Weights of a small mixture-of-experts language model, trained from scratch on English Wikipedia.
Experts: 48 experts in each of 7 layers, 2 picks a token, a sigmoid router.
Below are experts of layer 6 (counted from 0) of a mixture-of-experts language model. Rows are named router (the router's row for the expert), up (a neuron's input weights, with its number) and show model dimensions 0-63. Each number is 128 + 24 x the weight over its row's rms, rounded and kept within 0 to 255. Numbers have three digits each.
Before each expert's rows: "gets" lists some tokens that make up at least twice as much of what it gets as of all text. This comes from a sample of Wikipedia text that the model never trained on. Tokens count by the router's weight.

# expert 8
gets: " |", " 0;", ";", " —;", " 1;", " 2;"
router:125127156133113118099090111105163092145124119161104111115177139129111091130129153117128122135132164100098145166098115171169176095133157132125132117112160130140102116140116131097184147098154128
up0:129121118120130183161134103152154162088125100141139160128072123114159096096113070128135153129116149124154100130099142189131151118128099126122099096121124147094129162161147147175176141083144125
up1:129115151108140140151135170093107154119124128091118099116118141154132085102147077098091109127116150124113149149135119126107123164113137156104157174181116106134089113111137129109099131136090126
up2:131132142115090148108125108117158140152147152122114098091121101097100129136067109141128130127131141114107189115120117110165146110103112122088130159122090108118140136124141142146148094170099142
up3:083146100139137161107118121155130111143157095155142135142080101120114094143166153118102171140118123154085164134123134124136116155098093117158106120120132140148090144110141112154125131121095162
up4:139124162122065086143130150134150114111128121129144109122146145127087115106137143132139124133118140119119159131125109130141119129177145139066152155115134139148150115120130143115134153097154157
up5:122107157160125124092137146119130127154140097120157129132128110137098115077101118129127086139109128156161164081128097120158127150117157145127150130186127121082115106117139148092150090143089142
up6:100118138127142105150158115133167151125136187151112150144142103155111114153114138124119149146070137104155135104161111113161118125122109150084126136144120147131106142172057177189139157136095155
up7:149104098098136109111118161155141121099108145138124090145125122118131112150155135133136149127100131144133133096145122119094093084122117112118106098163153159164128121140126160106131108140129123
up8:097150110125106108102161144124155108143167131130120135137092135120113123157164130141121115135106104112131133142175116100138106110145135118153128135166102130165153115128129117125179188145188110
up9:100182114131111139161126094145143142148179095107110133119144149109105082165086127145140145089102111125159129136138156075089139151146077170088120097101161115139150127142111146157174123140109138
up10:138124115168109113130125129112126140122139085140141090153141088164134113142142057110130148125122123130117134127154094105167158160129137138126109062099076121149134153157130126133143148112123104
up11:102155128154152161129125105136150084144094158126087137134087116169114134105071118127131090061116128139149143125119108126135138100122145172127133121105141121165165127084115126127117107184067117
up12:137120130160124119166111081101105162086131163119138098150131124160093139124148115162134148177079161106091148145115107123105183118135081144110123119127136130155127163123144106124147135080123159
up13:128138118127148149108157094134132115133106120134111184137154130090145119148127118140108074125155139131113114094105104101079056129152115135111146103112137160140139086134104142102117121135161136
up14:098128135084111127115163100163132145123151118133134131125120143110121128157134146146078121160114127124104145095067130126136117057093124163125138138175069171121149113106092109114096131185067117
up15:140142112116143122173113091084170090121109139140177120132143151167110128112086120119143075103107145119136142104094149114129123116125150115048123162098115152112135152179090114135127124088104125
up16:146135166101099096130175114129108125106110138127136130113147115147117146080102087166140105181100132099165155174093156084153128176131124145148108101157141111160144136147148103122117118103155181
up17:146156135136102156110140151108147119124084138067111151135154093117124092133120157137110109135140114112117134127140103115140114131121107112150116121152141110101098103105167111155109127110132132
up18:164204156122148112162062140150110141071169147133160108135106117143106103173145165100136161135133135159116121141138116139149132106181128160094150109096149151100116106132137102154151133131131094
up19:152102120125133111119135113086142156126144136105143157118135106159185177135117120117166127168137111130113112111139160108115131141144130190125158136093175107108147144145153167127120088142158124
up20:102100119115131116118170111169136095122117134125111103100185118165115131123135111131077102115114140095095136190099147103087107138109137124130135116119096136152132092133123159188107119143171110
up21:106112129148098142113122134097133169110114127150145130172097131165136143144122063153122101129125124125139114126103141140140133109146177136083133118146099131129075119140127134142165100086154104
up22:129147145104139111145119110098113087128170128181163167118120152115125194154099114121106129131149142162095160138099096102146142080151101174166145132095103098110155161103154161155130143082109119
up23:178118115159144059157146129121077135156083130142106110126117124107175124158099142117148135072110152091120068101118138107144112125125137114118097148124167165090093155157174110138141146154145155
up24:142114137157098071137095164142147150095111132133145126141161105143162136114095144112120147159110068141151135110136173123098119134122139115138097126134155140120129120130091133127125123093128116
up25:126105103159115141093135159140090132115127088170128135109110111140162114112080099144136092132084166076126117084108109131134108119125138131138139157148146162132133146150129134109118187156119161
up26:091116147115178153107139174111151111128123137122126114109133121157142118159117155130143111171085148118121138130129135087099122110121177115111117127159137092137162135117140125143128079130134095
up27:139111137120138119121089128128134149118176138123139195093115110127091105136146129062073103162128109119140126100156149116100119096143152142123163109139090165120123162081130135133132128143101117
up28:152118140120125122140123178167107137139117145110143145087158138160136115102183089156137130136174110131105123159093134151102106089124160096128132151136120120110089096094104135135129125119122112
up29:118143100109095124145137114142125137120117156189118143130164121100112171124122147120105172153140136113081117111096119146140112109144128141165182136117127165120143146115102108120172094133121111
up30:084127127163129140099147078126146122115172093118125139085136097124121108152143113126119139085117108113143091121184134091134173133140105137138118137076111137148177111104076119138113154139117147
up31:140126120118125093145066134147138139121122159136106103118147152141150121112123123153107146090127114152152132132115159095159110143107099088135110110109172083125123100139152169162114065115132123

# expert 31
gets: "/", " \"", " over", " '", " $", " /"
router:100107092166122073111137145167174132157120102190125143109141169114136116178121139144127052162152115142089110111144118111116141127104165141123161133119123124120128123132094131108158137111134120
up0:142084138105120102119159126111122129126149096162143141077085108108108125106109091145133166139140148167133171155132136105125122094148139134108103119158137179153121113158070124092145150130143137
up1:137102166209094161168144111160092099103125126119097128122116118132121166107125135108137134130116123185165155120112140130091149153181087166108146113103099110148112128131148130121146121103133111
up2:136158123154125088087128131144148077138122073158108114139137103130121147146121116077144104154137122159120136112133140109117127104108155109138129114123150128142155117139131140128140092135141161
up3:132130133113092135137152124092186120140147161131121148133176103110103132105121114145105089099155145126114173108122184138107140130171165108129122143161126155116134136123115093151137108139149124
up4:135143153181108122142182116113107120133163113134106106126086146174122147087140168156132118127108093137116133151111137162127148121119087129169109136141188117146157131125090124129183124101130124
up5:166141102192167120099113116162137124121099088088159082142133148115164081095162139200106100131072120131102143112108090161133132165116127137115049093138130125095150103141102172099167116103102121
up6:128120104115182100111162138097118130122127157109112142106136126178137092113113120132154111117100117179116107117146141152148112164128134130139189106155134124109106105139152153144096164125162131
up7:099144143147165095087113150146096082095141102132166088065125124098154120114124165118109091140129141116116140112085139103125104089101140112125174125107121086135106126129159106186120114206130141
up8:161177127092128150138120172094161136127115149102071109158105134147106093138107085127139077117151176098106121154096141103123133117136153141119120140118132134081138094116127101085099130130120142
up9:115113135128145114113154145143116161146156113150117128096124106130131137150127122140099106103131146152119127135140142136150058128136152144145141128113134164150128145070141113123123145102087149
up10:137148135120133089144116105137102165141138125117086160113141113116116131105115105135083105122075134133105099121157117140079191103097180122153170147142067159118149122119142133155093141099122108
up11:127100127176107129131146141122105159109170114162115129114133079147131126112133122076148064126130135132121108129129156116127154108181119120115131127127136124147129165131119104146134149134129125
up12:135148152114130133135132111119122128083119104115102164114111136154185113131110114133100125122165176111096116137118100096129123152137122143140156114104140132109104147165113115117112095068098102
up13:187133146152099124079150136142134131090125103136156120129121160169127103105113133107104132110091093118141135147118134127123144098124122119106156111153152125189115113144126151145167119197130110
up14:078106072144181115112120124145127128116115137151138146117143158181162100126144085124165135118137122143145135128147106126089098096138119141125088140077156120122107144076127108103130125074138103
up15:120125104107134154120143133123132137120141145153121161104157163159097124114140163125095162142084164118139084126151173128109154122126119120142114171163115118132120127098122110180183105132157108
up16:153143186122143130129165114110130149141113131105142117089150104143140165122082129114100130156134139093137102105132086167135114144115101144157100113163107106130109140112187128123124154145082142
up17:128147133149172151112134118154126141178108112140168123121136124124186146124115116146144115104093169132123097128133137150125113136156094113133116154121091135153149141092163095125111143115183127
up18:079150116103165111127143117125097137141131119094129111154109113143098115094127109117140101152177144137107129072114146173112120096125098119137109144104092127085184104176100129150127113115116111
up19:109128083109144130120133108101132124138192141138143093133157102112168100175106118095096124128146138126114101117105124152087096081116132129143096128101131127141139172092123124140109119127143137
up20:106205096132123096119152143099128142112145129178115101108129110164128104107151153141120165120104112137139094111117200100137132129117129113163156157107138179126170119095111111110165140124151103
up21:116165128136130181126022152119126113130149131141114134121138088144103137142126110160155094110168131079121112154111103094130142150097101162129083114134128162137144074089120132115138159108102152
up22:147147154124136136154099147134127117097112145098107089147137186061084080162128097190142135128108164115141127115168130176154135154131125139130137123099154134125114107133142123123140130125140132
up23:149133122139171134105162134140133154132114129152104120163126155129153153147097138147169109139114148080110125143122147099134146135126187162111151121117144120133141130146127128113131140096129118
up24:150112076122093143090144165144188119148130118110105120134122107130140111115091082109144190125122120167127112144140150129122118121146170103138126151121105165153145128148130098121135172165128132
up25:125134151113134133136137145130115104146132132144113161134112155148085068120098159143126163094160157107131158153079159152119123117154159140151129128124146123126139058141149160106167109112127126
up26:117131132145112106131127126110123139124122164144109141145143111114132113150141147161128164112122127174120148092173156130131108123146126144138123151123175131133195114130139150113120115123103145
up27:169178148110118107093128111111139116113148105137122149111133125069142122133131117126172116128129109088124125155144130154138128097134084097103146130151186120130109152126119167141142175122138180
up28:149162120176114119160093139122115143137146104108170117130122111112089107131127127084152116132141178116108150136126099122089142095100153201128122100096157131082130134135146121121111084116125109
up29:150085110144125083123069142125162154104129146126095154122117120147093142122142104096156123135106136109120121103171097115116110141083132143123102139139120132095131114139110088129115113162168095
up30:145146102137111160095135156165104102120126142122121145118126137127119107114121149158097128127107139108106142083139132131154083126105116167119122081116102155107130119115146159115122106159094157
up31:155102071126143102110108123126139122105121104156120133148165092111116147085120108124136171161140144137089134156155071112145147146162071131096165148123114101143136135161111115110111134136124141

# expert 11
gets: " |", "-", "|", ";", " and", ":"
router:140087146152096084108101152149125132133121106141119132087088121125159117149082102096118146080118141127084144099126071127148117118101184136107169128128126149103113133138105072118166162085164109
up0:143151104136120152148144097098080142149166145129142122108119133133124143108117192098168086142155103095142104115116095134093190165102143125150121110142152126105141143120114135162163179139169091
up1:088154152114122134120114116134151163134153079122098121111095126133121144080130118153176115118127157107124160136174122155127172121129198122112137173117144096131125135119112089123137114104147116
up2:121097122149104103120153156143161111147146128183137106113163122165109171092108103132110109134136134107141118125110114146114168120121129159085119117152122087108163100117145121117147095137153111
up3:121118138138145150138123118108123171122183101130104119085096109112161095125095100167097136149115145135154122126150111118163144158138117119136142153119131110102123113137122131128146150115163081
up4:108146145072110089122109142143114103133130133144087114135154118173153141126111095153127178140091099141133174120156130126135137119152156136097125149187108149142134168099123115124162099137158118
up5:096141127148090156121136091113131064138154136163130151123109127115123138125128137101147133149106096108135116150128165162147141099125158122143173144144164171146153106138149121138139118114135155
up6:197109153122114119103164116141122087102114135093173125090136102108115131123129142118139060191167100163132144133117131131122117111142089141105121099131157154137104109127111147093124166139167132
up7:150141113123141130118163150153115111130125101093098108104114128150146096125110126082138113066138161104096110144123163084121169150157096162117112161179114133088136107102091061124115092113183117
up8:107136132141144165104113145073097096141114143098144185127133085131103125081142164113136099180152118142106120141135113115180102145172120112134191150111163091132088145117123136121129138086177157
up9:069115155131132123092156146122133136117097155127135090167108137118120138154159123189123062129143133135109134124165135131158107123112120106117070103123133150130172138096186151100094176132159130
up10:109114129126128159111140135089153116110104086145152130118128146116183136098113124104146118132114114136135114081128134145098125111108107110145129091092136120101159172147136119167172125146108134
up11:076111135164146132140144144123113073130103132092078119181140129133122126121135082154174144092122137147145129104114124120089098118066162153155173104137156110130098168141107114132143132142094077
up12:112143116142141124086135144148138112122148131115114122125112187100118152140139133135102109113154096159158100137102137135111111110130123145142131128121145103151194087133140106097150144128103149
up13:073125097127151119117149173116182143101166120096109137112127152133143100131135121132152144100095115146129112141075152105134155112137145154198117153132140110158154123119127127127142107123164103
up14:151146098144128111127135155106145130108147114149118066119108121149175112130104125161151174117126146141139086141181137162060130101179122170137158114142112134066111114117152112123123141161118127
up15:136121115138127134188176136109134129117147116100127146142136146132129140152154154157126117085156116138135150093121141157088141153126106137142103094132129104117139118090097172145148159166145153
up16:109122178097149163119120100110142135120113159138140083088146144148091178154113115157089078107109149131122167112109105170124156122102152136107134131149097100149101118119128108136109101131134112
up17:161068137125098107160145092134134135154128142116133090141167171152142094159125167166129080109108069128143140110094107119086144140111133129129125158120117105152125125100116108183119091148138089
up18:132149104116158152127152130108115145115105163099111130140133179108167118121143137131093153129102144155134080135143144173122092103132117114109146160092174146149178115135120105153146155070149138
up19:113110111136136084141128131138153155174165178101158160134134122134094126158107119139151075139141167100069097125111093110121176108091137145123140116144084139152135112094143134147121126166121092
up20:106160119194083155099129147145154149173133144117149147088081142122134130159137117118166105139083098165167136150098146120073123166116126114182153163151135140123134140137145134121133120153116140
up21:144108188139168126112105094153164135143148148105059140105119127096162131152181100142140146116088103151091157085135136143125173134102136144092169133131085150093148118169124167143110154130136160
up22:146131162105129125105126125107094164121150129121115134116128145143141117088086136099132154165132124129127111123142146184098167168112159106127102087154123151134132129126199131140142115142161141
up23:116107095142089142127107134131142128140152133143100137103149108152119120113114084124177127156159138186113106089174117164083125108176090153112155107163156126088082111147123106125131098130137108
up24:139116102140122117066093099211144103116135111170149122120124140122112133091143115146145126130140140155136150167115125132099127126143138146103170144181099115133133177100153103101161127175117151
up25:128137143123132138087128121161152169134120170100141121100138146142125171088132139125154128134094150140124097146135154136115128092138131122104130149099173087172128107079098095108121130147112110
up26:109095133081136134111124087128153153092109125068130092105090147145156120116161092111114134111112129093133138141196110074155122119129125098090122135145135120132164110117127121154149095155131133
up27:125123110170112108087140077118110149103144131132123125133151145136076140121121116126134138129109082150111109102124121155143118182134139126131119147128121090142141122103129120168155165090075111
up28:094084095179167107113135162124133143125169115147154116094137120098114120144129142104118137165098107110125153123130117130113132128122125107104143078108149120156132110101090143059129088134106131
up29:102159142083126102126123123097110115157140117120102140109150151128091111170107147135094161163071147104112132150137131157137119141143129118125114157154164146077108097205110138149131152107111140
up30:139144117129123153126118150098165156136091141125165126125100152088150109144122133150161114096131130098096096156129112107136158132136150154115113137095126092132109108176143088174164147142134101
up31:119151099156086173134179174122128124145115145149127134185160090151082151183102141110167098132126111079144089078112154115158130143102108114122112137115130142123147115102132111121133110102103124

# expert 20
gets: " |", " first", "|", "th", " an", " second"
router:105115171123162164126129110121107119119119114170156117097104180134140107107083134134134099163092118111079102120124159165138137124111133106099110124160128153111135098120132145128109112149166130
up0:133160116144146137095127138150122138149180103118128165134136183137153131115112153166136063154149131135119098115097121168093173153123151114088130100093135125125133107129120137126121100114159087
up1:100163129109115151133137122094066099106171126109107125104105090174152114142115106112119142156107094128111153164118142108131123110126149127119096134140133134114169141158124150131112106125154114
up2:132164128165109068119104088120129132127162109144122131133153123136093117132155128139146094176108125135144123178097081143152194132111101101119138146116153142107130116138137119113134124154065143
up3:124169152086100190152084116136097097122135164111174126117170108110145122109105195133162139145140078113125142144089132142113160167167135111145085111140173151093126141151139131127107175144166164
up4:155146111123156080177142115086120128156132168102083109120143155156141142103136138162110123114089145167121104130134133110184152122115113156112116148111076134118162153140115109178148136135121181
up5:158129154101119112124133126130153145111118159132110099116135126068135117118139127152122121141124123117130095100125129128158138104090146100111103103101108145117126121129078114179119133181129147
up6:102149100132112153116099109143102156149104153116120111135113131119123141119129134152141166152117113127131109107165161160134122118089150137115077085164137175144108132136126128129099156154149147
up7:132087097148129127110110113092131134197175135134121165116156132168103111143101120074170139091134164077168139152128149127109084116103113111171114136139121131159179084135165101123163162178147114
up8:162120164134136144117156101153134117084103123110147126117137134189139115126134139106131101128151165153113140172157153164106183158115109124150126100126125114111128102096160150148135101137133113
up9:140152137132124155159099125123108100110133108179138132136102117108130098110155125142164148147107112117115101103112191127102110128085163129105116126090151123156125118151089137146135140140107148
up10:059113118082136127121113117102150131110125151143156131141107139143141110107112145138108104112142134164163118112130153133121146146123122162090095149143103105119101095140118114119100127141168129
up11:103132076147156167138129140114151148121137170144124146122109109144179155120093132135130121126108114119137076085142207099146131159152127129118144107126133129157064100090150094143114132156119103
up12:082093131117133131171126092122104080112157159167131141106130127100103092144151137156136153132096142146106163113129115116074134131112128153103095103169123133111118139133146104134167141146137158
up13:110135147130147090110135099141132121102091157169137125130099111089109115178112157120150113137139108149136135164143106128115112113158156162100095163127114119132135107117178159142120175128123151
up14:123117144154125114111149119106092137151083157145149073104127122104108106120153151158140097146132099144146114111125159123106163126130139156133176167163147148098100124097118149089127148130126159
up15:138116158108110108129141140128172144159133113163132088174116145124149149155139128147116112147105151145116157139113151119106153140109125103153100098095101118127152153128157087118125092150134161
up16:102135157148116148091151105139102126145126169139101078115125132135133157113117138183133129141102084118119120128133117145127152138109119119122158088100139132113133153119113104113162196154100118
up17:086097102152134071140151128136129121125151178121101132102117113134150071159098157154147170126136110135136182128116150144134115124156173086130130133099139134116146108135148144147093109125124107
up18:161118110164099135129138128108140125109148143135137110091147116147117142148128088119125112119159129159117136151177122150115099127094105108127132146140070142074136121147128145122105148159141119
up19:153134138104115170143077110118121144141105155122165118170138149130123111152141090129104125126129120144120131135068170146158120125107110138122103135124132091164082182147101170111117127129149143
up20:133131151177149115148127089089097082119102118107147188120108125164083125127154083153107115131118111126145160092109128141132144111129149131124130152139133167139144123123086150139177142132120086
up21:095121125157088123172125053164073138100140138121135113165132116110119108084078082118163149145104133142131146085109103126154102117065121143123148128126184123159118122140123155146091113142104138
up22:082124120141122154126051112103133117107114143139169093111077103119157091150169145134170133135129115126105163092082151116121145134140144154091090095119157130079119101126115112169148120128153136
up23:111091126081129080111070136156091110119137149138172146154147148083098150116103140154122136144092150158121145116145162116151175114148102133143120141153161152093162129120118097083116129127144153
up24:144104114104196141159128108131124169149136112112173138145100116113161071125135146116153144151164142150115078106148123144144147158115114123125173127121123099148102125084120111154140099090194135
up25:157124132126182144139132156127195106169120125125116106120165147132120102103138130119116152122085148125135113127102147103106145125084118150146093159116099140132131106110092176152124139077132128
up26:169095127108116140150149109127139131088131130125142121113172127140104078127116139141081135147125115146104136143152116170118082133081131119141120174096172171148116083139102151166159118150150156
up27:132126106114149122137151149140120187168146169106112114147153121128153127153107114118158120138073084112128145097107143137174132108125131132153144119105077065102162103119109092168138141108116160
up28:102091140135121149146131157161153153116146112110099120133107121102131121186134152081116106080178121141155141102136131125078118122108122092111101092114136145134095124077167127132111136124126152
up29:116141121118128101103156124132162122135147088113145127136110140122082083145155135108142134114116159127155156132112174072150102125107154105132127126122121107129120095108098109090152110151099139
up30:098118141059126109103133137109087134134164156082164132092115129097133122164092111123099126092158127116144144131138133129117083159130122136104134112122106117101170143130104130146159145131112081
up31:134091150170155103095098160127163149112087120106123136152082139125101151160110176171092158086141122127168150119117134126120166148111120156119116191131148098130128130136126139125157129108112160

# expert 15
gets: " 0", " 1", " 3", " 2", " 4", " 5"
router:110098154163131144117126119128133095128153109147139145109130127151147130193128142173088103084126135140103108079157134077154136126122109121134123114102141133161122151128111146113149146133152093
up0:116119138124167148116133119119105121108156114100126127122139139151076111147121087164129107127175172156118114114098129103122185136137128138167077137134108118113113139118106109099126149120070117
up1:101179142115121163121164161152106139109095119095112132111112126137165106168124121106146158124159109127105145136099150119088081128112128158143101120113089110119124144101127166129125120119138129
up2:155130159121105116161166139159088176140169110109175137114149131151100103120096134162124138103174152133115119125150105111139119122063172079092084110159141173135086146127144122138133080180154133
up3:126103136176102150061092154147130092170110140145151145125138160151128133135119110121118132128095134069120095106120115144092127135141168162146109134089119069112128134080129146113126130138118130
up4:113122172131150120161123124144088131117131120148187109127120146107111102148156149115127148138150100200146105108110139173112177128161152139110155155076126127144136139105168117110141103135109106
up5:139127114163119096095125136117136110144120123136136126134124115154161109115136111178159075121134098190096148104154142112123131130090152132140151129121116125148137151119133189121157154167136119
up6:081137156137148134119104153110076136165109147112142127144146131125127161137171117161138126100161102120149133152132129123150088132117148140099111184103115128095099112125169122100155133096104107
up7:145096113151110130114107149120125130170134159135130124100101115135144131180161124115160086118132139132137161093143136114141124119145142127105153092127127133170102150114152135161130115161132148
up8:131125125141087129104160169087100127143153195104101138141186144139117181136136127142130122094141114152143154138128097067090134142133138112105132141135127104103083135136095150137177152121122126
up9:132129132095142141100120132130084165151112109132131111147095115162137153124130180135117121093132190152124162138093120128134093120114116141105139130130142122105144140101095092138151158129128107
up10:134129097136134119151112139126137128107123125139093145144122110087123172105078113100164150134130157136118177115143106169112155132125146105116138141156154128066079119093117108106127166120136071
up11:114142133158134129124141116135132181160125110144141063099128119134110104119080123153142127127131136142087133173146105098130128104195131118074103147142133105174102106160123157107131127131106097
up12:148150132172130135145132143100116148153156105158125154116159136142153172181133147171113156124105149148106117150127134125105143163140108137114125087135110122118151127067159089134123126095136146
up13:138105103109134095156128119135093122139109139154119182109103138152148116154101116133132125157136157158118148120124146137158150098103131165108129156111144132153132129115093181105139101138169108
up14:157129109133154115150129145122135130122112128139123124114109080121108134128128138130161095078159136149120107140152111089117096129171125103134126091142125112122116130152145099110111166159135129
up15:104128110157151149137122147133119127132136125120128126111100138132158117135205128081137148103127100129138146159109141138152172137132136139081134101119101132101136104146183102101107098127152146
up16:154156085132090124125166147147152104124133106154140112126131124064125117173114135092159126125143113139089167140109144101135118176137093136149114116135171130150165129164119110118110154136105184
up17:171124061136146165105141118122184101116133124120109094137122160083119135114135137106113139099131114113116120108085160109121101153115113139117132126118139123115133130138124102170145128105115146
up18:121135123132119152121164134133145164095135133107151097123177134149141130111112187102069130140164135084105120162110165135129138131128137143138120088150093136117138124105173174160104124185147116
up19:135147154127105100099130168080131148122177145136107120074123110170129173134120153095174118137140147088130101135092104143120107146152152174101133124181088103158112134147105154117164146154131153
up20:078155174139155156130162091101072141154126183132162154116118075158145102138140133111136103143116153109136178118131131177071144101133092139123129113116098134101107124124140098090167140118085156
up21:133163137097124119156072110107101135161113126155100169145141152119143102139128130187092140117131108122113130116140111143128122123119136115121122148138105121136101151159100101103142172139092133
up22:098135148176155196118131112138144086123146153151132119112144181112082115125096140125131129135123182119080119071100133127125125089127145096107093098120132113147127137104079147114168150132132159
up23:162153071119096129142153107189110131149155183154145154161156150103113118138115163129137148118104097141135166105111126119110118089134123140130122151105156123074126121114127190122124130087153125
up24:114129141150109102080104119108108130138163120141150137131143129099116130172147111127114143129133117155099122179106147063153130094108165170113098135160112135150130125138156120141071098112128129
up25:164131149119150169108131127165145116151135112142127139099079152141114116099131137153125121156092111154109092063089127149108133148147134082140153127137114142161136113142067127139152108138131120
up26:137170133126137160104163135134146106160127141144111167130162100143139116177124096105111121092158170116121123132129128112149106197130125170175123117117135127149129146126177139102108148094087140
up27:147081156137121143197126106116115113117111113137123164134126105133136131140126120130120151139124135100109130176107157121131139135160135168128151087088175192157147116122147151082101176170090141
up28:145182129177100153136108120110175149171154079106140101130126079104105116138112163098108114133107114132121094101127127128112108098136107109110114097104142145164121108123152090093108134161148119
up29:141150146186131136102113149114168137154145090127136124124094118130171159099119124112099110111128190126136117169141133121093097136124139137111132099181116159136118144124098098151121096090124107
up30:143091146153106161174154138110183150144132106123155156096142092164146141133156130133152190134125128110138092127131134107121107163139130079097115160075121124141114123139125150129153116158133142
up31:128069103087134114134107099145127172150122164126140142134137083151138092146115149130129134151074130163107191077179138116097104129094162113114118093108113092144158158102138149142169135131148121

# expert 26
gets: ")", "\"", " —", " ", " Votes", " %"
router:117108161120144132097115170147114119145141109133111131092096096166129119153076106106122163130121149118115099098111131114171133110152118146107145132153116161141153130122131115148120153082166099
up0:139109145155109125122116115113103124159119151110116105083091113126106106135104131150116187125105089088135139141102129118116135078121094157160112110163144138136154161076130123116125131160167138
up1:122124112148124176128129135176125097099127105102160101130128155152093069086125112125181190142132168118142093132124124155146149141156154120098136117129121120120113129156163167130122171108139112
up2:125152160123137137139113136107142155124130142109149144119161176170081128105098078118142162155158147114124113152143110118159108112083109155121182125140109138137140115152120138145097117120135156
up3:129142121133117130137132082093169153142126103127114142103145151119124106086112143127144200150113097157112141112074129113138132138114065139159154131127089131127124083132102124152160107153159103
up4:098124160139146087141132139137117149132080118138140122106113118134115115108096161170118127107176167082139136157137130134127123090166130146157166116160116153097116098103123102146092129135154152
up5:123083097139139122140135145142097121153098093110087152167127149121099139098147149175157142137159154153138137168101132099141137132144138134102133098122135168121106144138099123187120181124147097
up6:107129089137156113122149098143150104153134141145128103120132137109110079109104135121190127109106101086132134074144123123144135179108131105161139140127184067120150069118139078122114157086141111
up7:133130095117109109125142159156179130143112139106122135153148112126146119193142119150128132093144109166142104137122106145133134096118141171140094140068156153123138084141113171110162124106159094
up8:172141173121097167129145145150123119164138155140131181136121126139128139117103169112111150134093130129166114118110112129085121121121119113147090099136139148163150148122106114102145121118145147
up9:100140163119114121146147123150137096073149139098108131142143147139153098137151091149180126072098107174151128106118074126151107115107156084164154130149106119141106109132124106178074108137151145
up10:115127142091139136115090149156131087101088121130132159159189133104141148136188133166117141113112139137171122105130140167129144130119133129153160130135096117143110123162115134095114122116121146
up11:148129119097146124076124141168151129148074124110159159144122114140140151142137137159145136153158135111134156126118104175130116134144045109144091110117129148122112116111156185169100138105177113
up12:133142130124119147134110144131139129111147118123155116142172143144173144119138104116133098112116140152109145126124118067141125162144071126103173164103075187146079095125147104090180106138161130
up13:125126131146120143134164137139133138101163114130149105126093102162115130166098112113160119133069127106128118164095148100134078113096095181105124134138134154123160101141135116159141129134096157
up14:086129137107118107137125142099153137143144106146111133133124125151137116126128131117176127142118150122115151120126146108115138122138148138117121099149144140146111154106157158141107146089128103
up15:126140148154131128134127074105107099160127124101154121084149132141119149138126156095157116142131160132144121145102130130120158146113135132152174135136150152104114119129080110117110146124108113
up16:102084061109111183130070102130075117134095131147165173137125116106136125118102128137103107116134117125112132097116172120123161130123153115120150090126144134132153119184164163167117128123087139
up17:072164095174115115111110132123065131160159101153102167100123128140119092146093157112148112145073161127124122116138129105146094149074142175179080133114101120138116115179125128121108133201109119
up18:137115137145160145129134095143097104185127137151119137115151111128135167149154130146113116128142120148175161145107171131152117120162152135099152141176133125119089173121114173141136158118115138
up19:128141148104126189133115151189096168138101122105119102116089132159109061098109140117163134142143114115083139108090125127108127143128109117147113127134174118111155128122160105139086123165141104
up20:123084110133113071103090162118090122116113142136114118145139151123121109150173130139158130175148101110134180113099113177124095147129144178129141155108151158174170127129091151119125120111095147
up21:127145170115130133140122138172141143125099136114132144097141128109113128107142121111156145148127118111129132121105136147155130088151153125112105135141138117134132086113121104175127097141146072
up22:121111175142120108127103128096082098133118150143135139088165113154111133106112140121116120118099109153160111165153138165100133127109168156106131108091129119139145136111143133147132140136163120
up23:139107159096196097125147133133105143130128164114120106107117148126163148165146120161145108149130100168157129085110125207113137121122119141119144123137124117156126111126156145137188106178144143
up24:139137105108192110130097139116114169129140152103110117103151103151103107157152121139163152179088147107083152127108172170119100079100167130116076085105151124074111135159191148165111111110138135
up25:127156114109120129135098140115084151119131122138121135142113083117116141160094188142138136115135138116159169150176163136120095176129123105117139162143149110159101127131128100177101109143128117
up26:127143107145158161121111150149111122112136134124156133114200101125138140098147133182093107087108170175123138179134118155142104120132142181162144130088054108118101150117094118135129097127133160
up27:147127134108131156144127141122122114089143088117137110125131153152102185121131117135160098137106138092177152156132093128132117075139166155151101121112100079134136169105151121101118140090121135
up28:106141127117119140107122131109091133129108149152109176114096112083155138129098161121126112123095136101097141119197139070101161125154100146160095081125107095110117125135098135149120165126141137
up29:213127129131114142150099144114131127148145114137119124139156121122138103131115141094099125124159127131143161149100126147134137095097152142118156085141146195140103104109131108139094129134075126
up30:159143102117107139130172153090116083133171124122175102133141135147141085129094118152119141120129128118100150085126100136133093125125123122121126146165186181153102121118144123152059144146102151
up31:108145110136156162139135143112190083108095125183133177104151099128140131144130126140115120099139149098077149165156110130091120117094124124138130082132076099115124141150119157118146136095137136